Weights of a small mixture-of-experts language model, trained from scratch on English Wikipedia: 54.9M parameters, a softmax router.
Below are experts of layer 2 (counted from 0) of a mixture-of-experts language model. Rows are named router (the router's row for the expert), up (a neuron's input weights, with its number), down (a neuron's output weights, with its number) and show model dimensions 0-191. Each number is 128 + 24 x the weight over its row's rms, rounded and kept within 0 to 255. Numbers have three digits each.
After each expert's rows: "comes after" lists some tokens at least twice as common just before its tokens as in all text. This comes from a sample of Wikipedia text that the model never trained on. Tokens count by the router's weight.

# expert 35
router:141107173141134150134116128111120087166133074119127130118132135171135101129127154110120122170139089128113115157101084153124120124158178133134176093116181139113103156147102094151100081141111164122143146130121117127138148144119136096103170059117118094133132103153135153173118136121134096120136105104089136108173123152143152128137141140150156137117129122156139170113127107138100132135156086149099164125139130121154111152135111085122143111040152098110113123151121109110124175105123117112106181133136121128167152137177116103162135094121153114136109154114142089112127111116128123102
up4:161131130152132087138123139106098101102157120143129139160145115139131155140118182108094130091091125108118116090108148151144133138134149149099103139134143120183123144119136140131094191148062162171118087140156085133160106161128105109135113099117119138124101131095073113143117156118098128147142108139124181128157160115159137133150169107133158134133204105136136090098126151119108117119125110145129127126150105134116097127112180111131105119110158159082130088146137143085099112088136157151154131125092138141102139118156129167127145120126101131131082151141152166126118132114112111166
down4:138100129102125134096122137096154160116112143143167121115125115140186140130162091152114148171149129089155121088171126121097121100142149132132117159126085128108169134100120148150169118143134121115159118119094111116125131152095093134109157145133107096102094109155147119130132116126175140135125113096156104116162101078122103160096144117152148155125132128120083155094132115128097117098116079113107093133129149137141094160138189113165142134139132168132149138130116185120154119143120105095128113080121148095140157179061119095147123115116143124114119127074104105127123114108135172112
comes after: " the", " a", " of", " and", " The", " for"

# expert 40
router:143103117137175158156146101118165089162151094115117140165104129119162104157105152109098101159115115139087154142116100183149100132156103099138152095128117111109143147140101084099105083130115164113098166107140127124111135168172158087122164150118082081136096129157131133140115082160105100104125146115140117116128111138113147104109149168161100151112111099129121137106114150111153126105121163178124133162141109105105124161146134142150137092137152113130154132147134093115154143132093121162128137148147117137142162083092096107142109117120147110076145173150136126154109106095145122120
up0:122103086093136137125121107100144136072155104105124121108115123136145163103117088123117143153113114159139135143134148139146167164136135110082128093142162127116134151128135131104152166133128120121153113135115111109171114132147108129139130122134118099092144117142114153135041132132156134145135099127141140137142141120163106121115150147127152105131137065129139145147103116147120155125146061135103146123148190160103134134099193166111145162073103090118139111109138110152117156126128124142152103080139143123163119142122111110129157088079116148136117094178126154133133143206134110134
down0:103119165085128132137150114136102143095127125108105136141136143169120065139091116061119133133089102123112121144088113123136179130122141133017170146160104133119113160145129097152151140097127103112143117157109135099138129164107103122127105123116119164109141090130134142113130078134153120145123097180131140117135087123104180091124127128090144125126136132097094122114129097116161160095098143112144098141139152182159141110128132123107142150125138127146148122124117137122154152118160149101147133134147135155168155158161105109115142147167112152151126097132110160140120129126126157083
comes after: " |", "\n", ")", "==", " Ward", " =="

# expert 32
router:121119126121172145140146113122162079143157116106137113151118137127168098157116169098104104149104112153080125140116117183155105132140100106144141095129113106089145162151101089092110097144118167132082157114142132129126127154170157083144176150128064083155122137167140128144127095152104103119150132141148098128129112140115136110125160148166097163119103095122090143093114154111152135097124148178138118147133126097114131126123130147162158076135137096110150112154116113109146138133102121139145133169154120149152155076099111109156129125122135125075151163154125117142123106088138115137
up0:070137135153138099128124137158106146124152127113096115125114151103116111133114144121172147100129141100142139133126119112157141145145098141142085127123153119128142091119072161123155112151157147136145089129148106103146125117116127110136122114106071163105147106112130161124129128114106139120085122170120121132121131081100082157085129099184164126116132153128130116175108138086099162117145120104148108048131138125107137112109126085138057145125154171130132122103082128153127127128127087154093166143150136133117133101105135111158141089184119152099160114124152128165105124119104094134
down0:139094161125136155123104139118168108103112111123119149156144119144121118115095120125173158108091111134148126118150144127162126123128161145161097154134058124155102127123150165142117129111119144117141125112149083141191063117157124139099126120110114149147134090116103102148111124159131117105111134153097133097136150098175157136144154117126121115140053061164123127136126123090106112151140112079135135124157113123152109124106126175118224156133141151142102134133118119120083114154130116086087120140140129100109149131116111116155099147128128135148154177104098125112135131113131145136
comes after: " |", "\n", "==", "===", " ==", "See"

# expert 27
router:124070157145111131077132101140137131125151106127125162111162142114140133137120138116099106106111106114171123156134129140159158106116110160138165167103106175090127155141114102086152103148135078121120166148154117136090105160084191135143113180096125146159102161133149171091136123153086146121119147143198145080132097112109141104121152140156099108126097130150101158111115091148163104145147120132131153122120149108102107134163127160110113140164152173122138092144141140119158144128097146121131104122135097128127115144102147129155132137100123135098110091158097129126113112118144104160
up4:163115132116129096157134101107107144128164148101136139128124177122135122153103149187122122137114139119141128102133135130126138136141119093117159098092084144157122142115114176119115126152123139140124044127110136146143107102117115151121115119121146151144130132119096104103163135139113114130049070097126139110140100145141154160120067129151169107141156121104190166136153147126117113117158142099127132075098120142095140111139173146138137121169162099107131128110101149120106145153177092136071130131123089136088128100116126116111126155123151096147122120117079106101114123102106121109
down4:094147174136150128110134139141137091143118147159111128112131159118114112103142130161132147141114106145112129117106185139121124110127119136136144166122169110126123138125140148136160111066102142152150147105132093096110143148099145096099086099134138101108118110116122127126083117157167164107117029122142079091102113132143125149118146160143144133093108136136130137142138111116105143122131149132133165123122127124129165111146120106078045158147116095174098162110137122164137144110118104155125112122119141184085104105130146157170166159136120116116125172143120120142135130163113094143
comes after: "-", ":", "):", " •", " Time", " is"

# expert 4
router:126141161102075149167137141125147162129118142102144126079099136111133193115143122131169108124117147163133071129106162144148154129107157114057137132149083133116151144121114145151114128127110099116191131122116117118125102087104137154130127085108181160124133085080130104100133159143108096122145098163090126100132121125105125112106125137132178084098124130136147164158097091137075157118097160120088147154114127110129156144133141099138073128104121149140102155122134124160148131132105149128142158126140179132142127131136120133150129138115167101129137137127129084167135121132140127109
up11:106125130120105108156094158124117160141163153149100095120123148188115099114100137112149163079141173118167154136096126123123105153127152137129120139160150121124149116141162109110140129161135246126137125152169168133168099097069137103127144140151114148087134139142132129192156111137119110119148138132130117133110125134128141125153149144133124108143116122104144165194090089131115129093117155122157086134115094141149093110158139148116121152116145113167121138120126125131121125153103103128129120137141140141131121119120061113101143121121143156123113098074123154112125096148116115124
down11:113099150126139106134103119082135061100116141108116109146100168147135104150142132128145133106128140153101137130136100148138135136172154193112152127118122153124083113125077149137124145147162103103141125162140126114121152147122123131107151122115097122120124117100176171132149151153107141101083100156136108106116134171104101142165118132151129095123118104157104138115101143118130133152088089107086157156096148083114146117182127165133158099077165096092125134148094154106121127112169161139129144126134156128144097070109125161135136147146180096100132110150099119118156130104104133116
comes after: " the", " a", " The", " and", "'s", "=="

# expert 37
router:149110102129132123122164134122149099147138098137107124131147143086167094122158106127142163118128122129138145170109128094135121101141155123172127132131124143109061115081104110069179121101124161124104091120160142105093095125082184155139162159124116121130100128131156148072158168117126124121144096103125101107153102130112156115127161145111104107139131129139122170124128112091116070073132134132201123123128130134126131127132153176101125117167165128110083132137121105119158130138130098134135170122122110134131121118165117137123155155103170152137101131150112086126090124159152117124
up4:082131139138146105112150082180148106141131109132109159081123127119118118101156141094156121147094115140132109139170130160128132132149095170116115099148143155153139187111110104104104098150108149146089133123141146155125130069104098107138135157112110139104092158130142080109117113127120121092127112119171068121127112099129157164114106127112093151134131141155150096159125101130144122139093132089154157133151155149148142168147113116115137151122092127152129127085144106186153130136131208126126119128102113114130131115106099102151145145125098151119139118122105172075106114172132148124
down4:121164140119110128118144128104122132157132125091155116138102115135104148127087108171113164111118071145120105129120096146116135144133195113130149114120064144122126112132133133140095106077120138137150110123137137110114154124228200129109139115137111140139146135103151191143149124163131104145117113127134159124170105128193118141122104144190109159123114145128101104147149111130096143114174109078099119141114117081161137125144148120117140139122107118107154113148133131113134091167132139144125112154147135088099147124103104128136117094135114144090148129146100135148118089111142166132
comes after: " the", " a", " The", " its", "'s", " his"

# expert 0
router:126088119144096140133151119131162111169128117111129135106109131110161134138112082151145132142095150095120132167108110110122121137113146118163148142144154168106106113141071132140133077122112206112159083159168125126124081141191135135135136142105117151110142123095136112141091134147121120112146121096126119126132141108137104137114106151170109179128126077140132152126165145122153109124095111069151117127136135089115155139133139143138146113060142096147106138098116115099149125107119090142167145100119121115167121161132128142180137096115105100121126159167128131116119083094169151154
up0:130116160140118138114140121116107143138133129135131139135075136111127135131178119110124118104145144096141105104119113094115109169164113155143167113046152175109150134115131182142116123107169110138117136142075157152113128149129094115135117084171161096114148115117113149129100128145113114155098121106133177145140114151110118105100169105096108090146118160121105149159126160160134069114137151110124141065139139115139135108125107105150085142080100168126135115135168163085128128112122130132084123100119123121071156114120115143100132128116135121160171093108097129157145122130124133090
down0:131106123103115124095123108119130156122126170069077152118141123098156116106127128107128127119148119137119104133163118171154109129146152142137149154146187162129093158119156134094168095143102128091156086099137143154129137136141115127151132115104142176144158114120139129093089120147132159131119142153116138129133131144143077102123170166149148141156131177128116136093128135125133118152081156136140097114137116105165150110096127106117160089105074176141154138108162071156139104167130157136126104120150130109157139143107117142121113134138140119115128131166165039144113146144117125092
comes after: ":", " the", " a", "-", " of", " and"

# expert 20
router:142124155129164144134148142100127126132144103138189148097113133102056136115173129132120134117133109142139131149097123074143146118107159138106140207134128151122130140130114102150090156100111136148163117172127129125096153132100166183128093108116142155156111103116141078124079115105111099167144106151122148116158167145130145124121146107152122126114140114143121124170175165104106117114118117132119090131134127116123148135137147125100129136065129128101081146129129101121159155142121152112150117098135144091145115156134152112131140196113108093135115091162107144152126102093148177133
up4:101102150155151109098077108134158142129155109177123083141140121162137116110114136121154103088108098106104135100102162133104144121145112179124152143145153115115093116168113123159165128141133118115126060111144130106105149161096133142115093102210096162109091161114118131127150095139150108105132139107143152156147148121135114116127110108142140124125160145131148080092141100088117133124149174109117148097140147105109087169136149150121129108120131128164128088104150103099132132146135127069119124093106135140116133133128109113104182143079135095118125106138114168156141118151144092125
down4:142133146144097158155153163108065093106113133159083160105170136141138079144108115153140165154116134109135119104113156124085099155139135114156104146111147129122093095104100132124105125101132142145128135177162138104114083121150145148118169125122167152120103118157167119073090157142078102080111137165081098125137102129119114153145111129139130145121135128085116113129123145191160161134116138140110119123125143140158167145092135121162135125143108116136101131102131104117100152111126123149134130117123101109095143151122097114134130138146094164140151175145079065141109121135157144142
comes after: " the", " a", " and", " an", " was", " his"

# expert 22
router:142106125139165171152143111131170089154156098106128139166124122139171103154111142103109102165122124134094145136109088191152091118139088111147146092136115112100136139140077092091099089139127173119089162120147128127107137163169160080143157145121067093142107125160136121142135090153112117118136145130141103137116103145103150095132145143158090159112117100132099125094132140123157126090112144176137137139137133101119129148136148136153129091129162106122150128148120102113148139139108108151133123159121131164160164092093092097151124125123139124072151163150133115148107098100149131145
up11:066138111127150120150099144147095147145062157141113097128067138142155135106143127113110113102110165129100137120120137135156106155133088151155137171128120144151117093096149153071151117118104141167161109112127089128107126136073107159162110123126141136140130093113150121143130150104146111114148128180090154136156190131125106156144105098133097168084122124169110110177170135081158137161135125100127165154139109136133099108122123116100111144140127100133118120100166121138131103093143104107116112141135133135095085172155129136118169153154128114162142106117122138133111110147124114118
down11:139137154087103145163093086129116113115106104116141113131169143135117160128157132115129121091112121139154105122151125123117116158132108121164151164149164112133111142147101130151143132137139111148144163125080104141111177152120090108180132176158145091178156129104080141134128156103100071147129110140115144110158135142096142126127130103127186134122127108130167143175104104127119119093143131146179158188145147121124133158090131110109105155095113127128129140148106165142111130118147145146119146143176143154156137129149154181160123140124164104144123140154140160128173123143062140119
comes after: " |", "–", " as", "|", " is", " with"

# expert 13
router:131097135116167145144137104133164087160159104106114130166127139134152104172105130102113098149125113142094152146117079197157100115151095104143144096146117103106140145137088090095108082139126161104086162116148122152107140159173157069127157137126073107139101126161137112142123089159093101133143150130137114115120111144102144097123134137160101148138125098134108138097127153129155129088107151172137130151145123097114120127142149141140145083122166105137151131158121111107156125135103122151148133159139123144146161094091086094155112132114142118080146167158141119151107096118135133119
up0:084120101137132099110129122146133166134112121130131132102141140136109154107135132139100098133111120145145134139149172183105132121144089151154157153155118143106097155164090153141115085120118117148109100155156130155153113138152180156126123135099156122135174140105106133099130163139111095152129151164139130129173157165099124127116137138101127151138172110105174128178170105138126160165118139122095148149149135118164141101142159138156168163087115105137160123079141109129123149134144126113131121102142117125068084119096147109108133088121138130109145080144117094122124130169101164193
down0:104164162130131105156089127153141129162091125098142148133145142147128148137178110134092128168135111160118093118113104146137076110134152127138124143102140116140094129130123127095127134143137117134122132133103153083167100115144108134113159133153110124142078120154122122159153132126155107158116106164091106135113105136113142131218141145129165087137126097165164103090095088133105111136152116160112125164146106125121134141086106111081134111104121153096123133132111122147118123146113118132152101145119120104155119146093147148130103166190147147052166091166125119137108151082146112126
comes after: ".", ",", "–", "°", " 1", "″"

# expert 23
router:128103106131168156142144097129179080171160115115128139164118129135172105162104147105110094166114108129084146150116106191153102125122099106139146088150115098102133138143099081097112094139117160122088172108154132126100128163167159083137164145110063089132095135152137125144135084154112107125140145130138103129130106155112151103120146146167110147110120103130114140098116140108164138095102148173130124147129107089124124132165146134143125093118155107118162123139134097103151134127102121146142130165115126150151166099101104095143123137119147118085145166144132114143125097091136133136
up0:113139125162122152146111104116102096100153134090109130145156103122157173132117123101120099128171122124116138137116163142124174154163126149118160144154104086111156102133120149126151133090143122137134119096103155137166146111107120070157130077156114085113136148127095130102136130164067154113111144143103129148123130100112153116170116131161089104181130148129127135158092134148130111165107139154127104140130134130122132110068118127107144107136123121120082140112129132164126080129113154107146158152146113161106171129137110181092131151114112122073075106100107105107172143125154160112
down0:132149126165128116097132138146119115172152108128107084113121115086108146108134128125115156189149114129118160103130149140116142119077136130096073142080168169135140123077155111101113132096123127128100151100112148159137117126137110112146115102143073176095137186131128151098115130071165144169127166137148145098157147129101138113170095116153105137119092122111105137154179142145121121109167117120131087126117113141117136139151136110136130092147124136111164116151156111146104136130175097127102125177111110154144109093123134124116125114085131115127163104114164097122136139102158113177
comes after: "–", ".", " has", ",", " have", " had"